Weights of a small mixture-of-experts language model, trained from scratch on English Wikipedia.
Size: width 256, vocabulary 29262, 44M parameters.
Training: a variant of SOAP for the experts, 351M tokens, 5876 steps.
Below are experts of layer 3 (counted from 0) of a mixture-of-experts language model. Rows are named router (the router's row for the expert), down (a neuron's output weights, with its number) and show model dimensions 0-255. Each number is 500 + 25 x the weight over its row's rms, rounded and kept within 0 to 999. Numbers have three digits each.
Before each expert's rows: a language model's description of what the expert responds to. This comes from a sample of Wikipedia text that the model never trained on.

# expert 2
Description: Predicate and subject words
router:472502548487526519511493520505487491532500494531520511523494479492495495514529514476480504498493503506499481545534523485494498534504452519473464507476520524521515479482477497540503472502517482488518497512546489534484497500476460506496528453488504484529471474474507462496497492537510488476543504470481510483469502516496485462526505562457474514491513549486503503492502473511482542512509483538489510521506502562498495500508486509455477559514526504478511485503504505478484525470509478500499507503499494510506572534473533491483508517507526520512545528533474463538465483516536523477487514557545524541469502521489489469517455471525467538514568482556484530486480482457525505443521534487462501459460510448474481485477464516466501466515488529456538498483527533485474475509507508
down0:485479519543503465510536469483502494487520501479539445532531523507502505499507488545533532520507540516539524481541480508514499460510513492535534467484464556492476501495487517503480525488528456476524519492489496534511517568489492527504522522498564466512512497471494506544498516468444486486460512530490490511464442490509503535523512473531523485521502492515496504458480530537457548522442499486517461509469491513450464483516522490517509454493464490480438475528460501522479500525495473484515492508508466484499481486479501542516510497476514514504531496511510464531465520496508472496512500490489501523520522452487494528527500463468493490556520477503498484537534510506478478483509504533532475488493541449488504494509483484465474507446519511481467533522476500533486516508486520
down1:521498493506487555533472482482469480512532521493473508470500515495522563556513486487559486519519482506495502527464473515477502493521535483437473520475487522517496424547496493479477521488495493499451510480457548469482484517497515525506491488514512534486489492514553489468484530502524495509486487528539465487503483472478509543489469499511469513524488481522510509504467469451523512444513516503507466480505528484548512527509516483512527495481501549466494480483495530508489499486475512524457458484504503481501494474477474502525501504491441491489473468534537472475532501518497473517521500488512481496483468517464510502507508477474543489443500511497503539514501491464477535532489462554470482492478508508497505522521476456484438466475494499546488480467554515487485496530467477
down2:549520471448504515496508494533528477500471511536506504514485500552501528486485521474451539474479488481527506484496466481509505476487496476473488525445503522505482481481536495505553489501453525482503500559481493541508473476485513512480527496510547527499463508490510505518492508482509464495521532495480472518535513455502546520515486509535489468488453529476500505444495508507470517492498543499487541528500490495497457540514514556466476482513481468518497522498498511541465536473479528475474540501487445502497500514490519483486509515513448557468518518540478505511499539482542503476483452474501491530492515539519491494505473482533483520478521522509489517481454495530484507471512531546486477460535543474524572494499450496476510471502496489492517459489486479513493490533521482
down3:501479505547507476538509486529420495512539456451531514513466519463507457536493451485477514499492479535536541480525503501516518521496506522499527511477511524475528504479510518526481503492490506501479510518490497511515508481514500458499503472510532537460495514463579481510515517454500455555491477512506479468504472498461475529512457488514486490472432486495547468528532505489521506494548479497491485498491481526502499531530522473528525517531507536460479486491495415471515511460541539510487491505522481482525518505512536508505482524498480486501513529516500529533499497506506505512502509456473531515524486504503513515492531489499467467498492493474562530457490523467524486512525434508514467484512482462544503510499499502500527523469502525483519526499529475465493487502463509
down4:490511504526529495532489531483483513504551458457494506503492450457487497505505505496532449516502517459476525519495511507534477473527514535509482507513470513526508479479489490560481551522517494521459526488504462469505459485525477455517507471505575470463485443535538499475535524485471495504560522540502495513540507536505488522520522506544474498559505522473541501516488534477494528513485501503498502505521502463518513485517495482483486462498501509491495485518485530487494487499495489515476504503460492425528498492495471526540506480482511478486509497525457490523524461475489558534475456473512523473446490495484509506492493463487485519483497550503466501482486489479512499489464506509508505488512493493466517494510510515480463509494543536515447494432534549466497519488516503
down5:492480509537477464472500501523529503475472533514513551525530503505478503497522467500532507556498515527486519529459510494511487487547518465497483489494488449469464502464518502506494551467483521522506509544480490489524505474510555489496526543542471489501502459468504530508485499490480539514467486524494448495465480517514476534509486544475472502484498474499522540498489539496544501468540569503511500515518497501484473481495461485500477511487479537520542546516456483536516503506502510480441484506494489495453508534479503466504503520556499504439517536487507512505537509520518452517440492490504509444508472490512528483540466485465489503514503505516465453486500486478536490498528539528483546472455504444498505498534512493493493504500500522514525529501511486526534496494521513
down6:488524456511528465515538513499509479501518473541500489510484480521551531542490513555489541495489456495503495479528471505503503486493524494508551475475519477475459488480524518466500512495492513463488494516519553511458509494514500491505459502514485522498471491472536503481509510543517501504472491488488475507535501495478497507516505522527508507460518483486511501519473455535485465503529517495502494451496530485524512517489502551499479468482523441514518481473495507535559542514445477523478506505469475511521476505488487468495464499484531508519476518473504602505500507479544579489498513476478530486493535487534541496498511480513458455482492485484526559501521506535506535550508491444523456483520516448507503505497497523506505509512500505517491515496529464522481516500444500

# expert 27
Description: Nouns after determiners
router:501476464546547494451510441483523461475511512551503573476490476495487489479503482518473506495478497515487512511506517479534531494461517485491455463480484477490498511489485517471510503511467499500498500475518563521497510483509499510511529495521494514489506442535523478508448541527536471494475492516502461513522467485563484477521481501477469521425534518517525473490499548513502516468486519483511529480496464521483475554463489543523469528450500502504489518493471532477521542525498509519507546463485504507513465509514481486462503524518511513527504491537497536543518481461484531487489463522499514486470497530474502491576515504493513537492509492510528488450495490518506504473531481521537516472486443500504534463487479501521514488504530500485508504534480539501497489475483506
down0:497503535473471489482515503488530486493505476486515480522495527521483486494489521484478439506517496474498464519490464499473565498526552491504546473520514485521507522520499504518540513518508493467512488470500528487490536512472475502477492499499470514477496550480465484482489473492535514496503462517445493482537509475502527483501465513497515477463518516485435500526567515534478509513523495503454510507479485492513448457431520491524505485478520528554456498486478546530490511506503491472527516508516517536532483515500524493478480518529531538464528428513528505466506491512486467508486549525498488481585523546498467504490520497489509499528499483478481486503484528516488530541469553527450482510479507496490465536459508512485485479492495477527479499501476469523476471507521502
down1:523546514531533484471521485537457510540506488467459535509511490527489450478523502541512498482546539489487510508506471487543507538506512471477490481528500498442503505494481499542488485482454473468538502488558503505530514461536484482495483514516455462538525553478463480491493519521501484497509525477485493487501510499487534554505513541485531479477507466511478497549507463485492522501470483461524521478515516510492477496522502523495471513469494476497554534492481477470506476463482486494473516491515470461490491474513476461462505550521477486502457512534463520518504525507501532500480456502501474489465527521512528516514505468468508510491469462507502463506483507520515473499526517530509489536493487445517457520472456481488489518468498503507514547538511498509484452447448513
down2:437562506460467502495484494504491530505469544552476512509470481536491519508522496472491516484513504515517546457527494520518474491504466492501547522455494513476513493448513489507485525506490493506497516514486522483474540444516473448537495480516438515470521456499478487587495529496568495488447495531484505526484457537470534483476499517498540463509503542530502504460560517520546494507518472474456520514511491491518475529473505521505461476520502477550471517484526519498499488520521535511507521517477490478482505533499490501492475520501505454524494505522481499527508467508476540507517497507523479490519499525492494471497492494505481506542523505508496511518478539490482491504494510475521505531473513483517531506493511484483497561462495528482485465483500525513550493509547537
down3:479443477516492462487470504483474482527486484513487534498528475497541539559545505495525461499489509491517495504547486509532491487502497494488447479518508510506493502511544484508459517464519476469530480486489541513432512462511530487480525479491523478538489511478542527516515506526499493517536509528529512498511508493500543544504532474522513511520473503516504503508505469501462479464515500508471500532524505473490513503546500484439476473478473496492550502472530500499455487502525483454461470519513493518521542557455482516475512530518456499545521553483525493486517483488508493494471466472486538494529484526554506501494486490489513489477514508525483447529499479492500516513502526489452529503492463535501486510501523427500487499487509464488452476540498491435540503508502497
down4:503492500508501517489485486485504501460519493506479515497524479509474528503449526497485463543546500489511452450490492528530498552539489561524496482549459479463504460441488519522510507494510525522490516480497491518491523463529520487519494528485485499535483443520483500451497507542479518490526549505489479481505520517544464474527484504467465511530468476480574526504501551500515487541523484541498469516524509504539482507549475482515483510470493545560491486512516506502486480478459492497511510461469497479536515488504546468555523479506497509515520478478482475490492498458472438549527544490533501533474484493488508490495463509509522520503515530511497474476520499488499503503517504471505480500499517501506523516539493494467455510488542520527470482471455523524498520499500472
down5:466524533478481478498510523500505520489512494499483430484492490454492526481520494508530503506510484456533523492491519476483492490453513446481506485472547492474524470480499500513506494522501463496511520510507451491505495529525438519510510475426493497547492517489482544539504429509474481502492478477506494493518526554521517501510508490507481494534500510493483483484565483487475511541548478501483471525481495525473509475509492522502492452507540485491553506539507494501531514481514481479483478522503499522488500518497528494475492545478489482525511551494465512519485485483466435482512515544502510444520564497511532481506478525529503515484498499544459527492514526516507519510535510476499522535486525470518512470504521477489521519483489488507584448485499488454488467513524521
down6:503522553481500550530520534516478499520498515515501492499506501519498508514525489532525479491512534444538472512495464531478524450483522505476510459526505523469503440467462471500521456480499531490467477533498500493471468531443524502494499526486450501493506474526522512499502467502510505499529557503518489504550492522568500496521471487529472521507506508514478479501516461498495534481492522489481479496495508526499514484511478491463518511472457500532533491468481525510545551488512489504473520472439487511478509497494524460466521508518536515549492542489499506483481530509489491486531491528567474495511543485501501496454500510530481510510505481509459458530504511492481531512523505517525487529533532475523501491463494502488513471553504543483510502478524523456412523509507508

# expert 28
Description: Concrete nouns, closing quotes
router:492491531467541482461476504464480488473493521543511518487502516461474480493491490445464531485504484531484482533505486494503500517466464546524499501497496455501486499487487531480496493501513455526478492468492558517430510525527486538483466455508503469523487462552519474488516484497488495518509495503523501478516536455484551537509498522486428498513544542518487498503479511543500493509505527498502526531483525505499487563466491506486495500467497563493497515492508496537496492502466511458463510459513462500527509469528476482468476509483488488535502497518478532480503495505552489442461483530476571538491480492504469495463476524521530476510524470496521499530491466540507513514518502488478487450510488512496524477538472470463473488501478530496517511518482513540490528520506492
down0:517513493478522469534521501540504517486505461531529475500516476479523516495490539457498493522456520500498495529465478489464551507512516530499483521481512504448513466503471581481535471469486515548495519517498512494481522464491513542472497465508486501534454473490494514465513529460504533494467449476521500474495485504527502462503489505521522479450499549532514519520510518505489511454525494513531540480494522500471482479519486466509467508506494516551534505492553526485474497491477500526512466517491473472503480474509498493514462519479503493465516503484494498546517488437499475440475507502496490495493504511476569522514467524552502501503501499467486499454458505475479551525553467513480508521493497502516532507492504465462489478484445511482492537530531478527480534504520495
down1:470456530499474482505480507495516511497528460483510482467472517506500507513505483501476468506476553510489504486474550508546498519445506482510526520529481524489481537533500487493474521543530493487504509530484526530505485488473524461470535495503479473535530483498475489527516501555488485482458510494499470507530537495471445454508493496442502474513486484519491542478473492547521474497515487511520517481540479495524533500514533494542493467533502527496462560555520485499480476492508526534470510514494522477509482506488539534505528488519541497506458491526517513459487452514488503502479489481478460470528578522502473518503492487477511491471494492490506475499528526521484504513462495468559486550503491493501480495526538501513530555459497459519516491561470488480526476474474484
down2:518482500446528493477506468505465501477511488530522504446487497502483524480497509529486493492476488489505468483525476466528567504471466465497510500493505449516499521463503494492531506443515473527501498503484542489527504534518471546517504490512496468484506515513524481452487537494492481503501488484557503479524528538530509541499504488499488487513504498520499494493517566454463477505495508515538532457484519481497510552446480547486485536527561478525469483515457493530438468472543510511498481470491465509525511485473472467503534487497460534483500476498521537497527512492440532481484494508477510498462498505474503473485486521454513513467525494524457540515484498538476532477507515481487469485512511489474496430501507496495485464466516506501520485461502470521502494483539465
down3:499530471489523508477471452466550525502480463503471553541498503486504482500500509491525445529487462512482505470510499497519501460580508466482544479528492466486511467495495534503539493508420523488477457509487529549498470486488524537479487522492551501531486474508523525465510485447502535503485507465534491463534513529445518499508502494520483547507482537460494533519491512494482487489516475482521538523478500488527482554524506499546503482456533532496521486511497477538490513483476528497521496504517511503489507467476458502523487487501459456529471468472556509478492496459501508510461525511489496505502472504502506512462528510519496501500495496521543469500534472527478507513508513465479460506536465532516495490530508527503477520518530503502524478476528473538515494540503508
down4:465536515471500493485478489517491544524540460451530506549497518533499485465488462516499518463494524540490473533493529498502446457457484476520520514502464530548490478539488522527475517508521518485494522459473506503530514517482469477507423452510532536517496499474492502509510512496467494488546495515490499453485466517521477501482503486472514511519488540545525472501487502492514525507527503485476510521514488503459562482493510484493487487476523538439484482449482534497481486488494491519524496474493502500463499495517506544469531530493490494501480498506554475527492511543536529530498494499481525539503498488532500511520547526507512519491458470497517455545518526476505462488499535505518497523486510522482468489515495513478502527504476448475503519513493537460480464554445483
down5:530487541538485497517455492485532479518478516493484472500528512520482513505503511496509505501482478470450518525508500520514499473481470558505527533455462507475463557495457546480493534519534480487498509414500518504523471505507470540464474503504525501493510529474553513510543437516446506502505497488533473493531492511486515541480472541509447494514498535449505499487499497503508515532495518498451511531473507565483516503433501552503462513468555483495464541503503443497508542478439500519541508510497500510485496492511483498499493489471523513494466484504511491521508515515511512548497460556460481532488551481519499522476489531515508505490523478525525473480482491531471484495471512481496497517498480493525467492489502503513513485507461495471493487516485493522484480500493512
down6:483515510493499560544498469458460528509488512498467511518561467503472478523507552504517469501496491495471462532519484534484486508459527526493466460461525562532535514494482432514524491518510544496535509507538479482492513569471535501516494519533522500495470460563468516504478485514447525517518485532528529524541502477517450500505460462471467522510498503503539509524518491518497473501477509494465480503462493484457472519533502470487504453496513500534491506505493497466493499493489482480524535570526514456498506486475484528464480533517503526505497481488521491495478485527498536507473519477505489483469519445479509501539449496493524517493519481474528527511513499517519476520517517518458516505496540477512521513501505510546508490532498488515497488506500518463493478501459504